config = dict(
    d_expert=64,
    activation='swiglu',
    router_score='softmax',
    normalize_top_k=False,
    init_std_router=0.00844,
    lr_router=0.000379,
    rope_base=100000.0,
    init_std_o=0.0309,
    init_std_down=0.0,
    schedule='wsd',
    decay_shape='linear',
    seq_len=256,
    doc_mask=True,
)
Below are experts of layer 6 (counted from 0) of a mixture-of-experts language model. Rows are named router (the router's row for the expert), gate (a neuron's input weights, with its number), up (a neuron's input weights, with its number), down (a neuron's output weights, with its number) and show model dimensions 0-255. Each number is 200 + 20 x the weight over its row's rms, rounded and kept within 0 to 999.
Before each expert's rows: "comes after" lists some tokens at least twice as common just before its tokens as in all text. This comes from a sample of Wikipedia text that the model never trained on. Tokens count by the router's weight.

# expert 50
comes after: "s", ",", "ed", "ing", "es", "ation"
router,174,183,183,199,194,223,220,216,217,233,206,216,189,197,173,172,200,188,209,203,173,203,204,235,182,163,178,211,190,183,215,231,189,216,206,173,240,201,223,247,220,238,197,208,172,201,206,198,231,181,204,199,204,188,166,233,215,170,217,194,235,175,185,245,161,224,203,217,212,193,210,177,204,212,191,233,189,174,192,222,191,232,201,215,202,187,208,225,217,233,198,177,222,169,198,236,182,149,191,172,188,229,180,175,172,214,197,200,202,163,214,210,182,192,199,174,211,180,207,196,187,218,205,190,176,207,197,169,216,204,154,250,175,200,209,191,242,192,214,197,201,178,172,189,217,207,173,203,214,161,208,188,182,173,192,192,213,237,218,201,216,200,190,187,212,214,196,190,166,212,196,191,215,204,214,174,204,184,184,194,198,190,225,199,174,183,231,199,175,231,191,225,191,215,154,160,223,205,215,195,231,197,225,169,212,185,209,180,235,206,203,205,193,218,195,186,201,187,190,227,153,219,208,213,196,233,193,203,206,156,201,210,180,207,208,213,206,192,177,185,199,216,182,182,191,209,188,187,218,193,194,208,248,221,219,207
gate0,218,202,199,173,148,215,195,212,210,220,216,246,195,186,191,203,172,205,223,192,245,210,222,223,226,208,214,233,193,195,192,220,184,173,219,220,199,191,163,214,197,193,179,214,197,208,191,233,162,213,180,202,204,211,180,187,223,224,227,186,223,214,207,210,203,184,164,164,152,204,210,212,186,173,172,180,258,170,170,182,187,208,200,162,221,184,233,207,196,219,216,203,193,221,228,197,228,190,217,204,197,197,190,223,200,166,232,203,196,171,181,210,194,171,197,212,200,212,209,229,195,210,187,209,173,201,214,200,196,214,192,193,201,214,215,201,222,184,224,199,193,211,198,195,174,232,189,200,204,183,190,208,199,173,179,231,175,199,227,215,195,197,178,201,218,165,215,205,177,182,219,177,165,194,191,187,232,193,181,221,179,227,214,180,225,196,194,203,224,171,202,211,186,211,210,205,233,158,212,169,186,222,207,209,229,174,193,229,205,173,209,237,223,194,230,208,186,224,187,189,192,215,191,211,184,223,217,217,206,223,226,190,182,174,163,217,175,180,187,177,205,179,205,216,233,220,165,204,218,207,130,181,199,185,204,230
up0,205,195,191,179,209,187,211,191,194,203,180,191,196,207,204,206,214,192,183,221,196,195,192,218,197,202,187,185,226,142,198,192,211,239,238,167,180,222,180,200,222,227,200,181,195,157,204,209,222,199,231,178,188,210,183,212,152,194,152,189,146,186,157,176,185,189,207,234,232,190,200,214,214,191,208,198,156,204,202,179,201,186,233,228,178,212,222,194,198,193,212,199,205,221,217,216,176,204,167,197,209,216,201,196,169,243,206,193,182,185,187,189,202,221,189,168,240,194,171,181,261,177,208,193,190,184,194,217,177,208,192,187,182,177,163,189,205,197,221,214,225,228,207,214,241,209,204,236,197,207,238,201,194,214,222,208,193,182,178,162,200,191,196,217,162,185,200,178,215,219,191,191,186,202,200,221,145,269,208,206,194,220,193,197,191,166,185,187,185,203,212,198,212,198,197,192,179,202,207,218,202,207,205,210,201,191,206,179,176,187,180,147,198,187,181,168,220,210,220,218,201,206,210,189,222,191,173,181,174,207,200,185,195,228,209,183,218,195,199,188,192,213,224,231,178,197,202,215,180,182,242,203,171,220,177,205
down0,188,176,184,201,215,210,189,198,195,210,202,206,224,194,206,169,197,198,187,211,189,146,224,120,177,184,208,208,193,185,179,198,198,208,206,216,224,156,212,180,148,195,205,204,216,200,230,165,237,211,219,169,195,187,211,201,201,201,240,175,207,184,216,183,214,181,200,200,206,209,222,178,209,236,176,209,212,184,228,202,209,194,201,151,200,225,202,201,179,169,211,181,194,214,192,207,207,211,206,209,216,176,206,166,253,191,205,162,227,227,216,214,187,183,240,193,180,180,178,222,193,202,212,216,213,207,211,163,175,204,220,220,216,185,200,195,190,199,194,179,185,210,175,234,179,151,174,200,216,198,229,194,200,228,214,149,223,191,187,207,211,226,194,195,209,190,212,198,218,186,202,201,209,194,193,191,177,210,186,190,211,199,176,180,237,222,209,236,195,228,225,215,211,209,202,229,178,214,197,195,203,194,210,183,210,232,202,188,222,191,215,230,194,204,211,180,190,188,190,220,231,196,189,213,187,205,187,201,220,202,207,213,243,230,199,222,220,216,250,198,234,215,185,170,199,179,217,179,187,192,178,145,233,171,180,183

# expert 30
comes after: ",", " |", " of", " by", " and", "-"
router,198,221,241,181,208,175,206,211,182,212,225,188,189,207,243,204,207,213,180,187,164,197,182,166,186,241,196,205,208,211,197,193,187,212,209,212,221,207,189,198,213,156,205,198,195,217,187,212,235,206,203,185,201,199,224,188,201,218,204,205,179,228,203,164,193,168,193,210,191,216,161,200,167,205,192,198,218,230,211,188,225,223,226,163,196,208,211,191,206,204,212,248,250,179,232,195,169,213,210,214,185,245,155,183,216,174,187,184,216,200,183,177,164,216,206,175,185,178,221,186,204,206,181,166,178,183,203,214,219,180,223,201,227,231,189,234,180,212,162,183,207,218,190,220,206,196,203,206,208,205,204,180,236,186,194,166,189,192,201,191,213,213,200,210,172,243,235,179,179,236,228,185,212,210,199,188,187,218,214,186,198,198,207,220,210,202,192,170,173,232,202,166,193,203,202,202,227,174,202,182,184,210,184,200,218,214,172,232,174,224,195,184,219,192,223,188,212,204,204,203,202,207,201,211,211,205,175,249,167,196,167,195,221,184,193,208,236,216,180,225,220,185,176,209,195,211,157,230,178,214,186,182,237,230,247,180
gate0,212,215,169,203,195,211,207,206,231,194,194,217,229,228,192,202,205,236,174,225,202,168,228,199,190,167,194,212,191,206,198,194,195,176,156,234,224,186,216,212,207,177,207,162,212,238,217,175,209,168,189,234,226,190,214,190,182,200,207,182,201,192,235,204,191,243,204,225,192,199,226,200,196,244,222,221,251,210,207,181,193,211,190,195,177,237,191,220,186,183,189,211,143,231,180,212,170,209,175,205,185,212,214,182,192,199,187,177,176,212,221,195,181,219,199,169,220,170,212,206,194,188,179,165,221,205,195,195,230,203,206,219,187,230,202,196,191,202,224,211,183,180,202,220,246,210,228,189,189,218,183,225,163,172,160,201,180,199,188,216,189,209,208,183,178,221,189,234,200,199,180,249,159,209,210,230,208,197,209,174,193,204,179,176,184,190,217,198,204,194,183,207,180,191,193,183,175,212,189,206,204,195,214,191,181,153,180,198,215,157,225,201,219,193,169,179,189,241,201,198,209,212,223,174,201,216,212,195,199,210,258,209,210,195,221,234,176,218,197,220,156,189,232,203,209,223,206,201,220,201,196,206,204,214,172,188
up0,180,187,199,187,177,207,227,237,179,225,158,173,202,174,191,190,199,225,200,179,208,208,171,197,211,193,185,208,187,192,170,213,194,236,199,197,193,200,209,184,227,220,190,199,190,202,187,218,217,172,198,174,182,228,210,232,188,186,208,193,224,182,228,220,232,218,205,176,185,202,207,200,226,218,182,200,190,216,203,208,188,215,189,174,190,168,209,158,186,192,192,170,195,192,177,193,198,238,171,205,231,225,228,189,210,183,203,235,191,191,209,184,221,189,197,179,240,162,178,198,208,182,205,171,171,176,219,243,211,189,193,221,168,183,211,224,218,199,198,206,207,221,205,186,214,197,205,193,207,211,228,191,199,242,205,213,211,169,211,236,202,216,169,215,234,200,207,185,185,190,224,186,226,230,225,200,197,208,209,200,221,206,202,184,236,172,212,156,218,213,191,220,233,217,195,212,200,206,200,191,217,177,226,222,173,227,200,164,192,168,198,201,201,186,190,188,190,170,229,210,183,182,245,212,179,193,242,176,150,178,170,165,173,216,201,214,186,261,197,190,170,213,182,192,226,181,203,174,188,242,179,187,224,201,185,184
down0,195,211,188,214,182,179,199,208,228,242,173,204,216,178,185,175,202,205,215,179,204,183,174,190,182,201,169,205,196,201,211,201,164,194,217,175,240,201,197,167,210,185,237,215,197,213,191,210,193,189,180,206,178,212,219,216,205,255,194,218,237,220,183,177,207,192,199,212,199,171,146,210,194,176,190,184,207,213,215,179,186,193,182,197,203,178,145,191,176,198,208,180,207,187,194,183,182,230,173,206,229,194,175,204,202,184,206,185,171,202,209,195,216,200,201,176,237,217,181,213,256,201,178,195,196,203,185,218,202,200,154,235,200,189,214,206,211,172,219,214,169,224,204,207,196,227,208,161,204,212,203,201,220,145,222,194,197,212,177,199,170,214,213,229,183,232,231,203,185,185,207,244,192,219,193,203,202,203,171,194,209,206,201,197,238,201,192,222,218,226,224,172,210,184,197,204,178,213,180,205,218,195,235,230,178,198,186,180,199,208,218,214,213,209,210,191,194,198,199,234,250,210,196,233,171,207,186,223,194,196,190,166,202,222,217,217,212,201,179,200,154,239,216,217,199,212,184,189,185,190,164,266,191,223,208,224

# expert 35
comes after: "\n", " of", ".", "'", ",", " and"
router,210,190,225,220,197,222,184,224,221,216,206,193,202,204,229,219,194,173,191,170,227,210,208,206,182,213,212,200,227,220,243,222,180,170,206,224,185,176,182,228,211,186,212,190,193,174,226,189,188,218,199,188,179,213,157,195,218,153,203,222,211,205,180,182,181,221,188,210,217,179,166,150,194,221,199,195,208,225,200,200,175,225,202,177,210,177,179,241,221,213,212,207,213,188,226,208,234,191,186,171,194,216,159,207,195,162,167,178,170,206,165,166,197,236,200,190,220,190,177,228,178,186,185,214,176,189,188,195,215,167,183,188,188,191,191,218,180,194,191,171,195,223,208,200,177,183,208,194,164,183,227,202,184,196,207,228,213,200,194,186,179,231,208,204,192,213,216,210,162,191,194,181,181,193,211,173,193,163,185,185,182,187,185,172,181,178,176,222,187,199,184,200,212,205,240,221,209,174,216,192,161,188,225,208,228,194,232,179,228,220,213,166,223,193,185,230,212,166,207,216,244,182,153,211,223,225,189,206,182,217,212,174,210,199,177,204,199,220,194,186,179,185,206,195,181,178,175,155,209,241,211,206,190,195,207,177
gate0,224,203,189,191,217,182,213,186,187,227,173,232,213,224,167,210,163,222,206,195,178,195,197,209,205,195,215,207,184,183,225,210,213,198,131,174,216,185,245,195,235,190,169,211,188,192,242,191,209,203,198,227,222,215,192,206,173,220,207,205,197,183,205,224,178,187,186,169,239,222,212,191,202,212,179,218,180,165,198,220,172,218,183,161,203,169,245,242,202,178,207,186,195,192,187,206,190,196,206,195,191,181,184,187,210,228,201,201,208,217,197,205,198,177,206,181,184,199,206,176,210,215,228,193,184,207,181,214,237,195,216,194,196,191,190,192,153,237,204,181,164,161,160,181,232,174,177,207,219,224,191,194,200,205,193,218,226,195,159,197,215,233,205,224,221,187,166,238,180,194,192,222,181,201,199,178,195,211,213,204,205,221,203,215,208,190,229,196,222,191,188,174,198,167,213,217,161,189,198,210,219,182,189,221,167,209,233,204,209,216,181,197,188,211,200,211,192,213,229,219,179,176,186,170,191,167,205,184,193,171,172,211,216,153,155,211,209,208,199,188,208,172,180,198,159,195,210,215,197,181,242,190,198,193,228,179
up0,218,172,189,189,192,212,149,188,224,211,195,191,202,222,184,186,183,224,228,208,164,202,194,229,199,216,218,191,194,180,211,241,227,192,171,181,205,204,151,208,210,176,212,207,188,181,188,196,216,254,193,205,213,220,234,238,202,251,190,202,225,188,194,193,211,160,211,206,177,215,213,210,233,194,158,189,192,225,190,193,211,205,178,200,157,190,223,195,218,183,197,196,198,205,206,217,169,181,235,223,179,238,183,195,180,220,197,173,203,212,209,212,207,180,179,191,208,210,233,202,204,169,209,174,199,211,211,204,199,213,206,212,182,200,185,198,203,222,181,182,176,205,182,152,234,209,217,168,238,202,169,167,220,195,197,216,202,172,178,223,196,210,228,229,216,190,153,197,223,170,207,209,210,203,200,224,228,224,255,207,206,211,196,197,173,181,202,178,195,227,191,202,230,182,213,185,189,187,198,193,212,204,192,212,167,193,211,233,220,202,158,185,200,224,193,206,197,193,214,195,179,207,205,164,223,206,181,215,196,206,158,201,185,178,154,213,172,223,237,201,214,195,170,190,195,205,218,221,221,183,231,193,174,175,211,191
down0,192,163,177,213,194,184,178,220,199,158,178,218,210,199,164,207,221,196,189,208,209,221,172,200,183,225,201,182,185,204,219,198,197,230,196,195,193,161,204,209,218,157,166,193,214,194,233,211,209,183,198,236,182,202,162,181,194,166,203,238,176,208,226,194,225,201,186,183,220,226,238,212,189,175,190,230,176,191,223,172,205,198,208,201,203,188,217,197,203,229,210,210,178,200,183,194,218,221,177,188,209,146,220,188,195,188,178,193,155,220,220,190,209,193,217,178,214,203,213,201,200,224,213,177,162,214,188,213,166,154,175,188,208,185,217,193,176,221,231,201,223,202,206,163,185,185,195,189,205,199,206,181,220,218,193,219,201,198,215,213,192,228,203,167,205,205,192,199,195,175,249,203,153,178,216,195,171,188,222,216,209,236,190,198,213,202,220,197,229,186,187,195,242,179,185,209,197,193,207,191,190,209,177,235,201,224,231,213,189,216,192,195,202,238,161,192,193,207,184,233,202,176,204,144,230,177,235,170,203,196,203,184,216,148,161,207,192,206,206,159,210,201,172,181,196,215,194,202,180,227,196,194,179,213,201,184